Weights of a small mixture-of-experts language model, trained from scratch on English Wikipedia.
Size: width 128, vocabulary 2394.
Experts: 160 experts in each of 12 layers, 32 SwiGLU neurons an expert, 4 picks a token, a softmax router, a shared expert of 64 neurons.
Training: a variant of Adam for the experts, 602M tokens, 4593 steps.
Below are experts of layer 8 (counted from 0) of a mixture-of-experts language model. Rows are named router (the router's row for the expert) and show model dimensions 0-127. Each number is 500 + 25 x the weight over its row's rms, rounded and kept within 0 to 999. Numbers have three digits each.
After each expert's rows: "comes before" lists some tokens at least twice as common just after its tokens as in all text. This comes from a sample of Wikipedia text that the model never trained on. Tokens count by the router's weight.

# expert 131
router:501535505526511489476488486504522516514510500502518503509530521506497518483549531530498546523488474512524513481455478494461516455520492510566512520443511497505505474529510487487476531485479509508505530488497499533505472518505472552506481486558477477514507457529541535512475527496504530427498498487456517528489508503474450493467522479457533533490493512498501560490475497489509513510543
comes before: ",", " and", ".", "\n", " of", " ("

# expert 70
router:540511492520549474477487497475516547503507500525497505454489494511510510450508517525496530524470490478521463466481449511454497477515451518506466507479491482530511457507545493476492512462527520511515527518477532521531462510537477530530498458522473463495468485532538512496502492493537516489461502464457510520480522489489483531489544498465511515486487504553510511449495528502516504488533
comes before: "1", "2", "3", "4", "5", " |"

# expert 8
router:541511506540535463498497500450539527487500538507507527499492495527515511499520534494464545562459455489545468476455474554472487498505486520491455540483509483529498452518515493471496518475541509520498496515476533519530471493518465517491500476520490499486468496516526510518485543523522537491480503492499478542476519481493470543472538492460502520489475516535493521498480513495498510528521
comes before: "1", "2", "3", "4", " |", "5"

# expert 82
router:477481495504528446483463473463509528512488512504516497450534553539509515487524509517487543509481484493502491481454478507464513456525484512549521488487503439517542490537507480491504500518510528517513547521464513537541470522532482519498476491524503460469495512522537530529481513509527551488481503484492495506484508465468474524483518473503505511456509517535526520448471513499509490527525
comes before: " ", " +", " −", " N", " —", " MPC"

# expert 105
router:516502507511535488472500470518533531542520519532559501451537513563482486498522530518465505537468498480530489484497470492446500480520455502496478493512513484542501504504500460510470494478535505535499515504508507560513484472523469501518480455536495499491452487531495501518494532547506518491497465513479471527490502467454489530477532472505522515481466519509534508462461526486488498501518
comes before: "0", " |", "4", "6", "5", "3"

# expert 34
router:525525477504522474486475508469515515522530521528497535461521542551524520476505514497452524501495471503481489477453478510512504497550489498544512505497512472544534455524494492472486512480484513517508540515479524504531460497520486540498486492522496466476443470496539529528482520529517514487484476479491468523458538460499445517484511505478535530450480507536497525490497519496527536508491
comes before: " ", " and", " the", " who", " a", " which"

# expert 48
router:529517458502474453493495493503486541565499535509501512483506509509492535498521497530475513541502474484510473498463489505524540494566485534539508499466512484481534470524512470464493502489495520521536553539497509532531462514520506517550486452523495476470458472508506535501469510513523522463461487475496489508466538509471467538489530505475498509498468502502508515459493521491516505494539
comes before: " the", " a", " his", " M", " D", " S"

# expert 19
router:539510453515503462490484475500503508463518480521513540484506567514515526514519528526460529538474489493550510489495480544495530501508500496515446532469532495511534500521510483450492523472534536530535501511511499531527454516513493519484501452516489469511493472512511511520484512538508520460450495532505527501487497495484478544495539470500522491492495531517527504471453498495494531536540
comes before: "ed", "ing", "s", " to", "ion", "er"

# expert 146
router:534511508495525469489504510498542530532501491524530499472561523528520537485500519522487546546513500466515481469488444515500511477530494528485511509479522488500508502505496501475469511486523517546511551522480510494518478535524498507501494473521511496499462487509508497544469525539538500490478466486460468562470505462498501550472519503479536506498477500552539534480481526467519515507544
comes before: "0", "9", "5", "4", "8", "6"

# expert 129
router:531513496531505453458474483497566515532529524519508509483555484488510517476547540538450520517482486476507429489476476497497519491505484511531459505532519469478522493550522477515488483498503535516506510497503534506522488521494511549486504465494485486498448492511497515524487527510535503500488484492469505491473524473472472508444503472486520506488503489537538523492467509441500476525509
comes before: " ", " C", " M", " B", " S", " D"

# expert 97
router:548536498533518480477485491439546513502510500507521523456512567524531522461527536513465531516479490475484519479470488500468522504530462509488464513478504447518528470523499492488469513485508507496506514513447506512516486487509515558519476502524493490463471486534526514525504516518515525485503489492507462527464516468482463508485521485482521539471496509522495522508472532490494567528487
comes before: " and", " the", " a", " but", " s", " was"

# expert 142
router:507494476528528470469490496489530534517514503539514517485559520502542499494532524538492529516509507492510482494478457498475501430505452525494493515499492481545498499493523499487463511485518523496514524505480509534517496534528471532531501486523452480485447471497534504495499524534506500494453497489447483496473531479467452541466512477459520502491481508550540521469489493481522497504544
comes before: "–", ",", " |", ")\n", ")", "\n"

# expert 46
router:494514496530532502488475502478509510509536527533549501498569527534503501504565513517504495543490497479531481459513489496466497465531479487562474499480490508535518491497530468504505506462519534516519523515496518526524471472484479520497480504506497503483512488507546533540490516532503541461480468489451474518482520482459480504478468488451493539450497518516514551495493507486524505483538
comes before: ",", " (", "'s", " and", "\n", " was"

# expert 1
router:521527482543528477483452505492521511533521481516511512484571485531528496488536515527509529548499500475500457492472414499495506427515477504483511504500504467523499483497520477476491534481506518529523542522469514510525476520511503492516492497522491485489464481499513526518487515509524518487485478505474508505472519455498482544470518460488503531487476516544528545497490537478514521508549
comes before: " |", ".", "%", "′", "°", "0"

# expert 63
router:510486494519479455502487505493543506491496531516507525478575540542529489487517523509502536538487478498527491498495478544477513476523497517538473491484513490486505507557520484451506539497499529507517514558480498526500482528517452545509453510523489471496489490508515510536495500517522517474476472499481479512464524489490467514454513515453537505495503553531503525490470480510549494542519
comes before: " of", ",", " and", ".", " (", " in"

# expert 140
router:551515475510523475488461452494570546474549491525497484477528556495509516437503530504499518529471485474561511474499498532465487493511465528520499520485556503496522480503525481488522498473511518518499504502481521520519506503512490507545488488541504482503480464507550528528485507515505499500504460499495518554491487482479458517498489481466537519490506527527534511494506516466503513542516
comes before: "s", "ing", "ers", " of", "et", "way"

# expert 17
router:505523491535536509487475487506505505472488521485521539475513502523535496504539525534498538562467473485513484500468445524462493492542514556517484521484496450519516471503522483505464520478505523517491534503431498519527499520516480533533500500523452486473461486528506547516486503511528526498485471502472490513486515455518484565489522479481504526453483524532506523484488510501521500507495
comes before: "1", "2", "3", "5", "4", "6"

# expert 2
router:551510468528506448493484495475492537520514518534521500479542528519504522484547534510447523493483480505501479496482479511503509501532472543524477495427503469526517504527527471499476532491522528530503523520476507539505485528533494510516472461511485494468449478504513501508500520506536545469472488507482517554489542507444514506485519479486509506482482509496500525495490553480496549513523
comes before: " the", " a", " his", " this", " their", " its"

# expert 28
router:526509492500466483478525480486526496512499522543511529488533540548492528482525520517524507538454475483500476491489480540490530445536471525505502503499538471534488515540521473446534537483496502510515512506486497506512501487529487551498495482529500523490497470522558528534483504525552547489494501474451468507492517497484497532485492468454524542516503529544513522504470505500539488505513
comes before: " of", " |", "\n", ",", " and", " was"

# expert 119
router:503528491527521477485463440506494539486493493537515514468529513498521467485544531511480534521439470471513499501462473530467484433525511528546486509488498487545524471519487491483493525494519510507532501512456510535508515504515509523530485482523484489503461470527513534508448501499490518494502493458498514514469500482481503541494493485462497556488494525549525525458465509496510514505537
comes before: " ", "ours", "conom", "ross", "adem", "odes"

# expert 84
router:498531489514527455479489478437511541515531514536509504453547548509507493511523526543488523514488500470518500477483490547484538487499493518541506540477529475528559485549512480481473538497504513513483512498476564518532448516501507510488492495515509506464519482514504521540476500527512519487485506455472502508480511485464445527470506489497517500515488495544518515486471517487503497521538
comes before: " ", " \"", " —", " T", " R", " P"

# expert 102
router:549511497530528472483502498499529514502524536542535513460498523545521508514532534508481498538508478490505435471498467535477506446552453517462473540492500505539512518488517486500513544459515548499516553515495513529489489511507516496491445494515458488474478480487522529519482534497520508467499506485493500494508484493489472536499532488478542503469471505520520527500470540467498509497518
comes before: "1", "2", "3", "ess", "ie", "a"

# expert 78
router:523505488513502450452491471483505515510492527513534542493520498510522509494525507509496515508461509471508470504464466534461521497516459524510482520479510506503565498540511477485453527505547548522528526523486518510527462509510477513549482472499488465496458468501522523528462539513493520495485481458486482513472491482491444530496514499504533514490466539493528524476501508448518494538532
comes before: "==", "===", "The", " The", " ", "In"

# expert 156
router:517496496514539502485472511488513509519546520513491507468507511520537484479534532524468483506474504505530499481493492493485533423499477506499533517504510476505531442490520512486487484495504495555500521504502524548487463494547496510517471469521524467463506484511512516490472557487516516440498456473491464498495505473496472522467544483485530527458466526540559506455494509483506513500513
comes before: " ", "a", "us", "is", " (", ")\n"

# expert 7
router:485505484544492490499482496497516544487525548538546519503550517502535516487512522548520529552501487483499484495493468554471501466486502526484487486459498487506499459541527459467494533473533530541485527499508517511496502491541491520511456504507479491499507473521537509546464520511498503466502460492513471535494542482463475504481496481450524544468493525545494500482514504476501507495534
comes before: ",", " |", "\n", " (", " and", "."

# expert 27
router:500580496542514481486466457459523515475524498488521512482534547526532533527541537504535507519459488496526488491493495525494520451523508503535499517486537501545499482485511493488494524494505486530533503535473477504506469497501483533499480484509479482487490468508527529520494504512513545472491499487479500527490516494485457532452509473482509524489460552519524542500425507492485520497529
comes before: " of", ",", " to", " and", " in", "."

# expert 91
router:509500498522516444508489491432509532548502495504505494474522524513504514466551522502437523524492510501516493489500494509481526499534470497526467547493482485529550472531504472484468507465532495523500527535499507511512497515504483501536469473535481477510453493500503528520483529527518531458444483463460497494496506442484495532498523487488538508491479518492496556474473534479528516505515
comes before: " the", " a", " be", " well", " an", " have"

# expert 141
router:505499508523504456464474480482518500478508498496559499469547513506486520497540548513526510509485465469519437478491471514466544446516493523542483512460490484546490470527515480496475519466503517526498527533469490525516503526508470534535483477520502483481502486519530525504477496513481496512458518479451502532509499504515484531461520480454542527486479550529490486469465516483513512505503
comes before: " of", ",", " in", ".", ".\n\n", " ("

# expert 42
router:554494497558528494477470499526525525528508509525542501495561509512510514512496539507482525517493499475524496482461444540511495474521474524477493516487517480504480477537486487460471521473510514496521498506496557503516501517507501510524486482540470484486461491517496523524512508516506527503503471493458468550472522464469495541479518469492515546493484518541540529483444522492498544526526
comes before: "0", "–", "5", ".", "th", "%"

# expert 155
router:556523478498496453499505477478515540508478512527505495481500543546526522483503500514449533542483480466509512479446481499504498504489480517508507516492545474513547487517522513473478538505501509494539497502470515516507509532510465495533475491529460493490468470520528506523475500537530519487493495467462497506454513490494486523458525473498526483489471499564500549468491513442521515536531
comes before: "0", " ", "2", "1", " D", "9"

# expert 96
router:506473487534537490494488473475533513508484530510513533487525501529507508511542533511498532529497525514516485534503455486463507401519493528505514500499516446504528477502519466483483527508498488510534540537489510506498452524508477507496467473514486492476496463486545516531519489513543500461508468464463468507494512477477478514466508445483488534511474510530533553497497512492524512508522
comes before: " ", " |", "ia", ")", "i", "ina"

# expert 52
router:533463469499490474473501458500494503483534500526495516448517572528485514470502506537470506490435493481562477502484472511486532474524489496480508530523539485517552490504523481463493496469501494518523485517503527515518480550522485499502482461501485492505455449516506499543488512486496531466481466513512506492471503465499473523492528499473508516480492503540525519464467491483528540543520
comes before: "ing", "ed", "ation", "er", "ers", "s"

# expert 39
router:543491477521558484466516486491524504488514530498503550500522491515508501457513521517485523555512479491498497451466474527487482457524485498501502502507506489493523491508521469481501480468522541506483525505506504527558514499488498522556494507508437490493484475514574533520439524543524518461481463481477478523511530473490455514485522499485503530485494529532513530509517481499508508505535
comes before: ",", " |", "\n", " (", "ia", "a"

# expert 44
router:535486473517503501463485513493516526529508537507522561494515506509510518474512514537470532510472465473505490474479491527464516462521463524524477528476523472514531494529509488494473549471546506514537538533439512538505478505520467546545479490493487465516457471509517504503451517512498529489500486473509482508500512474477476551495476506493499489501460554518535530502507507472499502528527
comes before: "==", "===", " The", "The", "In", " In"

# expert 35
router:540511473519502473487489479501513496543527518508533508453550514532502496498521541535498517546458501461522496479518473520465544465497508518480502505500488469545506487532518511482482527448490526541502493507498539534543489514536515516519478505533501491506470442502522508542479543525499533453494476482481487497469499462498452512496530507492511522495491513546523502493481486489556515494529
comes before: " |", ".", " |\n", " by", ";", " to"

# expert 37
router:493506486503526503488491480478519544498523519502505525472529508501513522508550511534452536521428484483503496470457448548478548454516491522525494521484519461515503510530544497500504486491487493514508510511478536504527517508520470477512483478527513521460503492492519496536474500514503547476479511493477477565470502521474499527468497492471491520470489543531531552450483492467482497520512
comes before: " ", " Candidate", "form", "pt", "que", " \""

# expert 16
router:534494474518560463483488502488495492525505514526539525508500511507519503438539502527466488508497433504494479476471490516494505489515510521557488522474518488526490483523510488472487513488502517520529522532475497530505490525522485511528479459504499492453464497493551523503457512495495506471469456493476489548449541471498484540488489500458513489478469507531551517491484525480521543537517
comes before: " the", " ", " a", " his", "ointed", "tain"

# expert 66
router:525503467504499492498480480474508511493521533529532490468562517517515499508535538533478485547452463498499506496502471511465514458520501539510489494508516463492489506527535507473501508451489493524499493505515512521491475511573465521496488449523511478504471471511558520536484527480484513481460468504490463535486522489448473511476508505467528539483488549519522534473499482490520525493514
comes before: " in", " of", ",", " (", " and", " is"